config.yaml
normalize_top_k: false
tie_word_embeddings: true
learning_rate: 0.00934
batch_tokens: 65536
Below are experts of layer 3 (counted from 0) of a mixture-of-experts language model. Rows are named router (the router's row for the expert), up (a neuron's input weights, with its number) and show model dimensions 0-95. Each number is 200 + 40 x the weight over its row's rms, rounded and kept within 0 to 999.
After each expert's rows: "comes after" lists some tokens at least twice as common just before its tokens as in all text. This comes from a sample of Wikipedia text that the model never trained on. Tokens count by the router's weight.

# expert 26
router,216,314,238,139,184,191,224,174,130,179,135,194,244,189,184,215,154,201,208,159,215,195,169,223,186,219,288,211,240,165,205,196,207,218,282,206,218,154,128,171,165,194,245,201,194,275,200,168,189,203,291,172,159,281,160,255,163,228,154,181,181,207,138,220,195,192,222,167,154,221,125,154,210,191,166,193,194,236,101,219,186,243,241,219,232,228,251,183,153,258,205,203,120,205,168,228
up0,195,282,194,225,240,196,150,195,230,221,204,181,236,221,162,166,146,198,201,148,167,176,218,142,175,229,171,213,264,236,213,174,217,173,176,254,228,183,201,227,149,210,171,207,186,242,230,184,227,258,135,182,292,224,200,249,194,115,229,294,183,219,149,115,230,233,173,124,206,206,181,195,171,184,102,175,174,235,114,230,186,179,226,157,257,231,284,250,156,238,215,241,160,176,215,216
comes after: " ", " (", "–", "20", "6", "aged"

# expert 3
router,218,224,246,181,198,202,180,161,139,179,224,218,227,149,188,186,130,216,228,107,167,172,166,231,143,161,225,216,256,171,183,194,178,247,259,222,243,246,173,215,175,255,236,174,212,207,173,188,180,243,271,124,115,256,170,318,164,214,220,207,187,150,205,117,148,272,277,197,147,172,174,214,169,184,232,253,161,212,164,193,178,168,232,202,201,214,221,212,175,279,191,226,169,243,151,175
up0,230,235,214,202,127,158,226,281,145,252,202,220,137,216,237,228,192,225,207,247,156,177,212,198,170,212,103,180,213,141,79,250,198,200,214,252,250,201,169,221,205,269,147,204,225,194,216,233,183,161,226,175,219,267,194,175,203,188,212,233,201,233,190,201,224,162,303,233,225,150,162,128,220,192,236,275,161,138,185,216,203,220,251,221,153,166,196,161,205,235,199,136,168,120,232,225
comes after: " |", ",", "|", " October", " in", " November"

# expert 9
router,247,218,197,189,230,193,175,226,230,191,243,160,249,165,147,221,239,156,220,36,266,196,240,189,144,156,214,142,193,161,200,209,212,201,220,297,184,228,156,225,132,171,216,199,154,255,195,219,154,227,194,217,179,233,171,200,203,161,288,240,228,254,139,113,198,240,211,180,194,266,173,205,166,122,211,223,242,193,235,152,198,186,160,197,199,201,232,175,189,231,169,199,175,207,203,286
up0,151,212,185,208,224,180,202,155,158,153,153,217,196,252,206,210,182,225,172,161,241,204,240,228,226,319,256,135,224,176,223,206,215,132,200,187,214,160,201,220,156,191,239,220,168,189,202,202,185,232,221,288,240,197,219,238,109,148,158,212,269,271,147,145,184,204,143,244,175,221,195,106,214,181,162,252,230,137,235,164,176,122,268,173,237,197,149,265,223,181,199,175,235,207,188,251
comes after: ".", ".\n\n", "ed", "ing", "s", " part"

# expert 31
router,240,246,125,263,186,130,164,217,122,149,199,217,282,140,164,231,193,127,229,183,215,181,182,215,156,147,221,161,172,196,182,205,218,180,269,304,256,207,193,164,173,204,253,184,158,219,254,203,242,263,201,192,160,274,133,212,220,229,275,287,246,232,149,147,189,245,218,131,186,218,162,178,238,180,173,229,159,236,195,189,167,196,214,190,165,218,198,137,208,190,213,182,196,208,162,237
up0,167,184,233,232,147,135,248,199,234,206,163,166,195,202,162,207,201,229,171,192,234,236,197,181,246,295,181,177,241,199,212,135,130,180,273,221,294,174,275,288,206,168,214,179,164,147,152,217,184,179,97,268,202,167,173,210,179,240,208,225,201,137,230,264,212,219,198,176,166,159,180,168,238,243,239,259,117,158,203,180,171,178,177,253,251,166,148,244,223,216,194,174,209,235,194,150
comes after: ",", " it", " It", " and", " he", " which"

# expert 19
router,174,265,189,211,258,107,186,212,207,156,197,141,282,234,251,221,217,226,155,165,236,174,162,171,139,153,254,161,150,162,134,244,232,189,221,221,193,199,202,186,239,163,172,194,132,241,176,177,234,282,219,171,183,218,195,228,203,166,271,177,201,164,159,167,186,260,215,159,141,165,130,215,174,245,193,297,214,219,207,154,246,184,197,211,164,196,156,175,218,207,244,136,251,239,280,244
up0,261,235,221,155,177,200,160,171,197,201,252,199,232,171,155,257,258,219,179,154,186,187,166,130,164,213,181,208,181,249,203,224,133,193,192,255,198,106,170,165,194,215,238,208,195,293,177,214,243,198,230,168,116,165,166,216,214,163,197,195,175,162,262,222,257,297,216,210,142,164,193,235,164,288,189,187,210,165,222,316,205,150,215,212,152,202,274,177,183,230,270,184,175,165,182,231
comes after: " the", " a", " and", " to", " of", " an"

# expert 21
router,172,208,198,193,213,182,214,218,202,183,139,219,247,175,296,172,246,146,133,170,185,238,214,174,200,186,181,188,230,130,161,247,164,161,205,226,158,216,130,190,180,230,213,280,178,231,197,197,182,204,219,124,177,267,152,248,252,165,274,276,197,120,139,216,179,215,263,164,158,229,198,250,211,210,203,204,182,225,191,218,206,159,170,207,200,111,231,229,222,305,297,180,185,183,251,181
up0,134,194,189,245,157,224,223,141,220,214,247,234,236,243,229,162,224,169,222,225,197,250,220,189,135,194,219,151,161,142,264,211,247,152,222,221,212,168,191,158,244,241,238,199,160,178,239,161,202,158,179,161,148,248,189,194,280,182,165,176,158,269,201,183,137,194,205,162,174,262,177,184,210,209,134,194,236,161,274,277,165,98,263,156,172,233,244,268,196,137,237,199,220,225,230,259
comes after: " C", " c", "C", "c", " P", " p"

# expert 14
router,222,232,195,219,231,180,243,200,189,128,207,206,235,240,192,189,179,129,151,193,179,296,188,199,130,238,186,143,212,123,211,219,229,182,244,194,289,251,199,175,216,235,205,157,187,256,163,141,245,270,258,131,103,191,211,211,211,289,216,287,213,182,194,130,227,155,164,202,160,244,197,167,179,211,201,212,152,192,138,153,233,190,221,209,159,260,228,153,182,240,257,173,201,213,199,186
up0,268,223,214,224,180,151,193,181,186,188,169,203,204,173,157,236,266,200,110,210,144,208,195,219,154,61,248,160,214,192,206,147,144,134,136,257,190,184,174,256,205,239,236,223,250,168,181,190,193,230,228,277,131,230,233,145,192,178,236,201,204,179,260,198,144,259,166,207,228,217,200,186,254,278,212,235,222,149,185,224,189,258,189,232,151,257,232,170,214,189,238,151,194,197,193,271
comes after: " a", " the", " of", " in", " and", " to"

# expert 16
router,188,211,216,253,209,196,167,218,230,148,170,123,217,211,207,261,242,238,207,180,216,226,152,193,201,238,200,165,154,171,247,215,162,158,234,209,265,193,119,180,243,296,193,210,121,216,191,173,238,272,124,144,134,182,209,183,180,192,218,227,245,178,180,215,232,287,229,148,155,233,233,177,201,163,203,269,187,216,174,224,219,89,250,206,204,167,152,260,193,219,200,134,133,252,169,202
up0,300,204,151,235,240,234,196,195,180,247,172,179,225,158,175,151,190,200,188,230,116,267,179,172,212,192,239,144,182,202,166,246,204,161,209,222,155,242,135,174,302,233,168,186,194,215,229,218,171,285,193,128,233,220,221,176,179,224,160,242,235,199,121,213,177,213,222,210,157,196,202,292,238,164,187,160,224,167,301,210,205,149,220,161,165,177,246,209,143,256,227,154,150,217,179,140
comes after: " L", " D", " R", " G", " W", " N"

# expert 22
router,209,266,237,153,287,194,258,139,131,146,192,193,274,175,170,191,141,194,191,164,204,224,234,166,188,203,236,158,188,196,192,135,222,153,231,201,187,237,157,175,193,270,275,239,195,219,228,195,167,224,221,191,189,261,205,230,171,197,250,187,169,230,161,158,220,185,223,118,191,227,193,114,193,134,222,169,158,223,144,218,183,156,267,224,203,161,196,182,185,184,287,163,145,275,271,261
up0,196,192,208,225,204,210,189,260,201,126,207,162,242,256,207,174,166,170,184,217,164,180,127,251,227,200,156,116,199,244,203,219,212,209,174,132,237,170,245,178,252,223,255,147,245,160,217,215,250,241,139,175,157,226,276,133,178,150,262,175,186,220,192,175,171,271,277,193,196,244,145,166,189,210,204,242,226,261,192,132,226,148,209,163,222,269,196,153,165,221,287,252,151,151,180,216
comes after: "\n", ")\n", ".\n", "\n\n", ";\n", "==\n"

# expert 18
router,196,231,98,229,231,160,266,147,109,200,249,147,234,169,192,158,173,184,230,133,216,182,216,178,206,207,277,214,244,182,205,138,160,235,218,281,240,226,222,145,149,184,273,274,224,211,205,170,182,239,185,170,189,243,135,236,165,231,216,172,176,183,168,207,223,205,204,179,202,303,234,214,180,190,162,176,221,185,131,132,192,211,217,216,244,169,229,168,141,267,232,202,161,218,175,273
up0,200,262,172,283,235,169,291,199,196,235,166,120,222,156,216,157,147,203,205,194,218,137,150,216,172,205,128,188,179,164,257,181,199,247,192,107,214,127,261,207,232,196,223,113,219,191,198,193,143,225,239,243,218,229,169,263,198,255,200,214,171,183,213,243,186,213,242,265,169,152,128,206,143,191,171,232,241,189,185,99,186,225,248,182,229,158,207,197,253,228,227,244,227,174,183,231
comes after: ")", "0", "1", "2", "3", "4"

# expert 4
router,181,257,245,217,283,183,269,144,153,201,259,212,254,222,209,214,208,178,206,114,221,163,177,209,221,218,230,205,198,205,196,165,191,202,272,204,211,195,168,180,201,229,232,172,251,272,193,195,192,208,153,212,122,239,189,238,183,206,228,203,134,176,154,150,234,196,202,145,219,286,184,216,165,90,203,180,173,204,162,196,223,222,224,216,237,256,165,108,176,200,295,208,139,279,129,219
up0,211,140,154,191,229,252,148,266,218,210,289,164,152,213,204,219,211,192,167,140,225,189,222,205,172,180,305,201,192,148,205,196,202,126,196,178,247,129,225,169,145,225,234,138,245,222,186,192,178,193,236,183,220,204,201,184,182,183,298,163,295,218,198,246,200,220,218,167,162,249,160,285,198,181,250,222,166,155,176,110,185,199,269,152,183,202,162,152,175,253,243,248,177,209,208,246
comes after: " |\n", "|", ".\n\n", " |\n\n", "\n", "20"

# expert 7
router,223,261,183,213,220,174,248,175,187,157,215,217,219,175,227,251,238,262,207,162,267,244,162,116,129,182,227,217,191,191,226,186,201,153,252,235,276,165,140,148,154,197,286,231,191,221,147,196,164,235,159,195,224,226,161,228,200,219,211,199,155,213,131,197,122,196,252,183,149,181,166,191,175,214,197,265,145,150,116,200,198,179,180,196,198,208,223,224,159,242,299,191,121,241,196,278
up0,273,219,186,228,145,136,201,200,155,285,185,222,209,106,152,175,231,160,148,235,163,181,200,221,251,255,156,218,253,135,241,223,121,156,149,221,166,263,231,178,193,223,185,199,186,177,222,256,229,151,218,196,150,242,201,230,243,215,244,187,180,208,197,152,168,185,175,207,231,190,274,224,164,214,265,159,229,145,233,191,224,206,144,230,261,245,283,187,180,91,199,233,197,234,200,195
comes after: " ", ".", "–", " (", "10", "00"

# expert 1
router,265,202,211,226,208,140,248,179,146,135,193,180,195,192,155,222,254,203,151,218,174,218,192,224,187,178,286,161,205,188,177,183,198,166,257,243,223,139,187,220,204,190,198,188,216,232,179,220,148,305,277,187,125,252,170,279,230,244,299,149,187,248,156,168,197,209,230,143,189,271,183,215,121,150,170,188,211,241,189,175,174,231,213,214,175,253,233,183,217,209,166,210,134,222,129,264
up0,179,213,219,218,142,184,155,216,120,213,144,236,237,257,264,234,252,163,178,158,219,189,216,244,174,168,135,209,184,174,194,163,206,233,269,217,182,174,204,263,184,220,247,151,143,168,237,127,142,238,236,187,192,204,134,221,201,217,284,189,206,162,175,194,146,235,280,137,178,223,281,237,188,131,236,175,200,199,256,150,194,192,231,234,181,207,293,237,261,173,145,173,200,235,155,195
comes after: " \"", ".", " |", " of", " in", " that"

# expert 2
router,254,233,215,284,225,207,216,208,140,202,230,127,272,172,255,233,203,182,205,169,209,225,177,172,128,187,167,230,258,138,148,209,203,252,180,195,161,224,181,193,174,187,188,249,167,205,251,207,133,216,200,205,118,232,192,237,234,202,214,228,169,131,160,210,233,227,211,138,139,235,207,106,163,117,301,151,207,186,220,235,144,201,183,158,215,256,221,231,160,199,211,180,128,263,234,208
up0,173,186,134,197,270,263,204,165,218,202,147,235,185,153,264,237,217,160,233,196,274,234,168,116,218,143,251,120,235,153,217,160,165,130,300,188,177,253,225,265,203,194,199,223,200,227,180,195,231,159,217,209,192,188,122,232,154,196,189,275,211,216,212,209,245,182,255,232,141,190,268,142,171,186,174,216,202,168,255,202,182,174,179,240,187,191,223,239,94,204,212,190,234,209,191,144
comes after: " T", " B", " b", " t", "B", "T"

# expert 29
router,207,200,163,217,250,185,172,225,208,192,220,124,247,159,185,200,112,225,150,158,294,134,238,120,201,198,213,203,190,215,150,149,232,201,231,205,225,206,223,131,231,144,224,210,160,217,155,187,204,206,223,149,127,271,182,257,208,234,209,189,160,205,204,167,206,209,222,198,171,195,145,176,188,174,229,205,151,252,160,194,225,189,300,225,169,220,171,229,181,216,308,117,174,275,242,271
up0,164,165,205,234,196,251,232,238,164,242,153,202,213,229,188,154,144,268,251,189,232,186,175,153,188,246,165,197,222,155,165,226,150,204,287,220,303,142,202,207,169,251,256,202,164,190,179,129,189,232,216,185,142,231,203,192,171,58,182,265,260,187,189,210,181,208,160,184,242,210,169,193,178,257,183,194,223,211,133,201,212,178,206,204,176,223,254,250,139,274,244,119,203,225,216,204
comes after: " of", "-", " the", " is", " in", ":"

# expert 24
router,211,287,184,270,190,205,188,200,257,136,194,162,261,174,214,233,209,156,169,128,235,285,125,129,165,131,196,201,221,196,237,197,159,204,219,290,199,182,112,175,200,181,210,173,180,251,250,168,230,219,166,165,130,260,227,252,243,177,237,235,250,212,139,146,189,238,265,190,229,256,184,221,227,235,154,199,205,199,223,179,185,199,187,244,181,220,177,139,133,175,207,132,188,244,205,192
up0,222,169,269,114,175,210,156,226,186,195,186,168,162,250,232,237,159,191,156,241,198,165,249,185,198,238,144,192,194,175,211,251,179,232,224,182,211,192,162,187,140,136,169,197,218,213,233,230,278,186,193,221,99,126,268,209,178,272,253,234,218,262,179,232,234,224,193,130,147,216,174,251,213,150,252,223,211,140,117,195,184,139,164,266,219,212,214,169,189,272,264,195,188,199,139,189
comes after: " was", " to", " and", " he", " were", " also"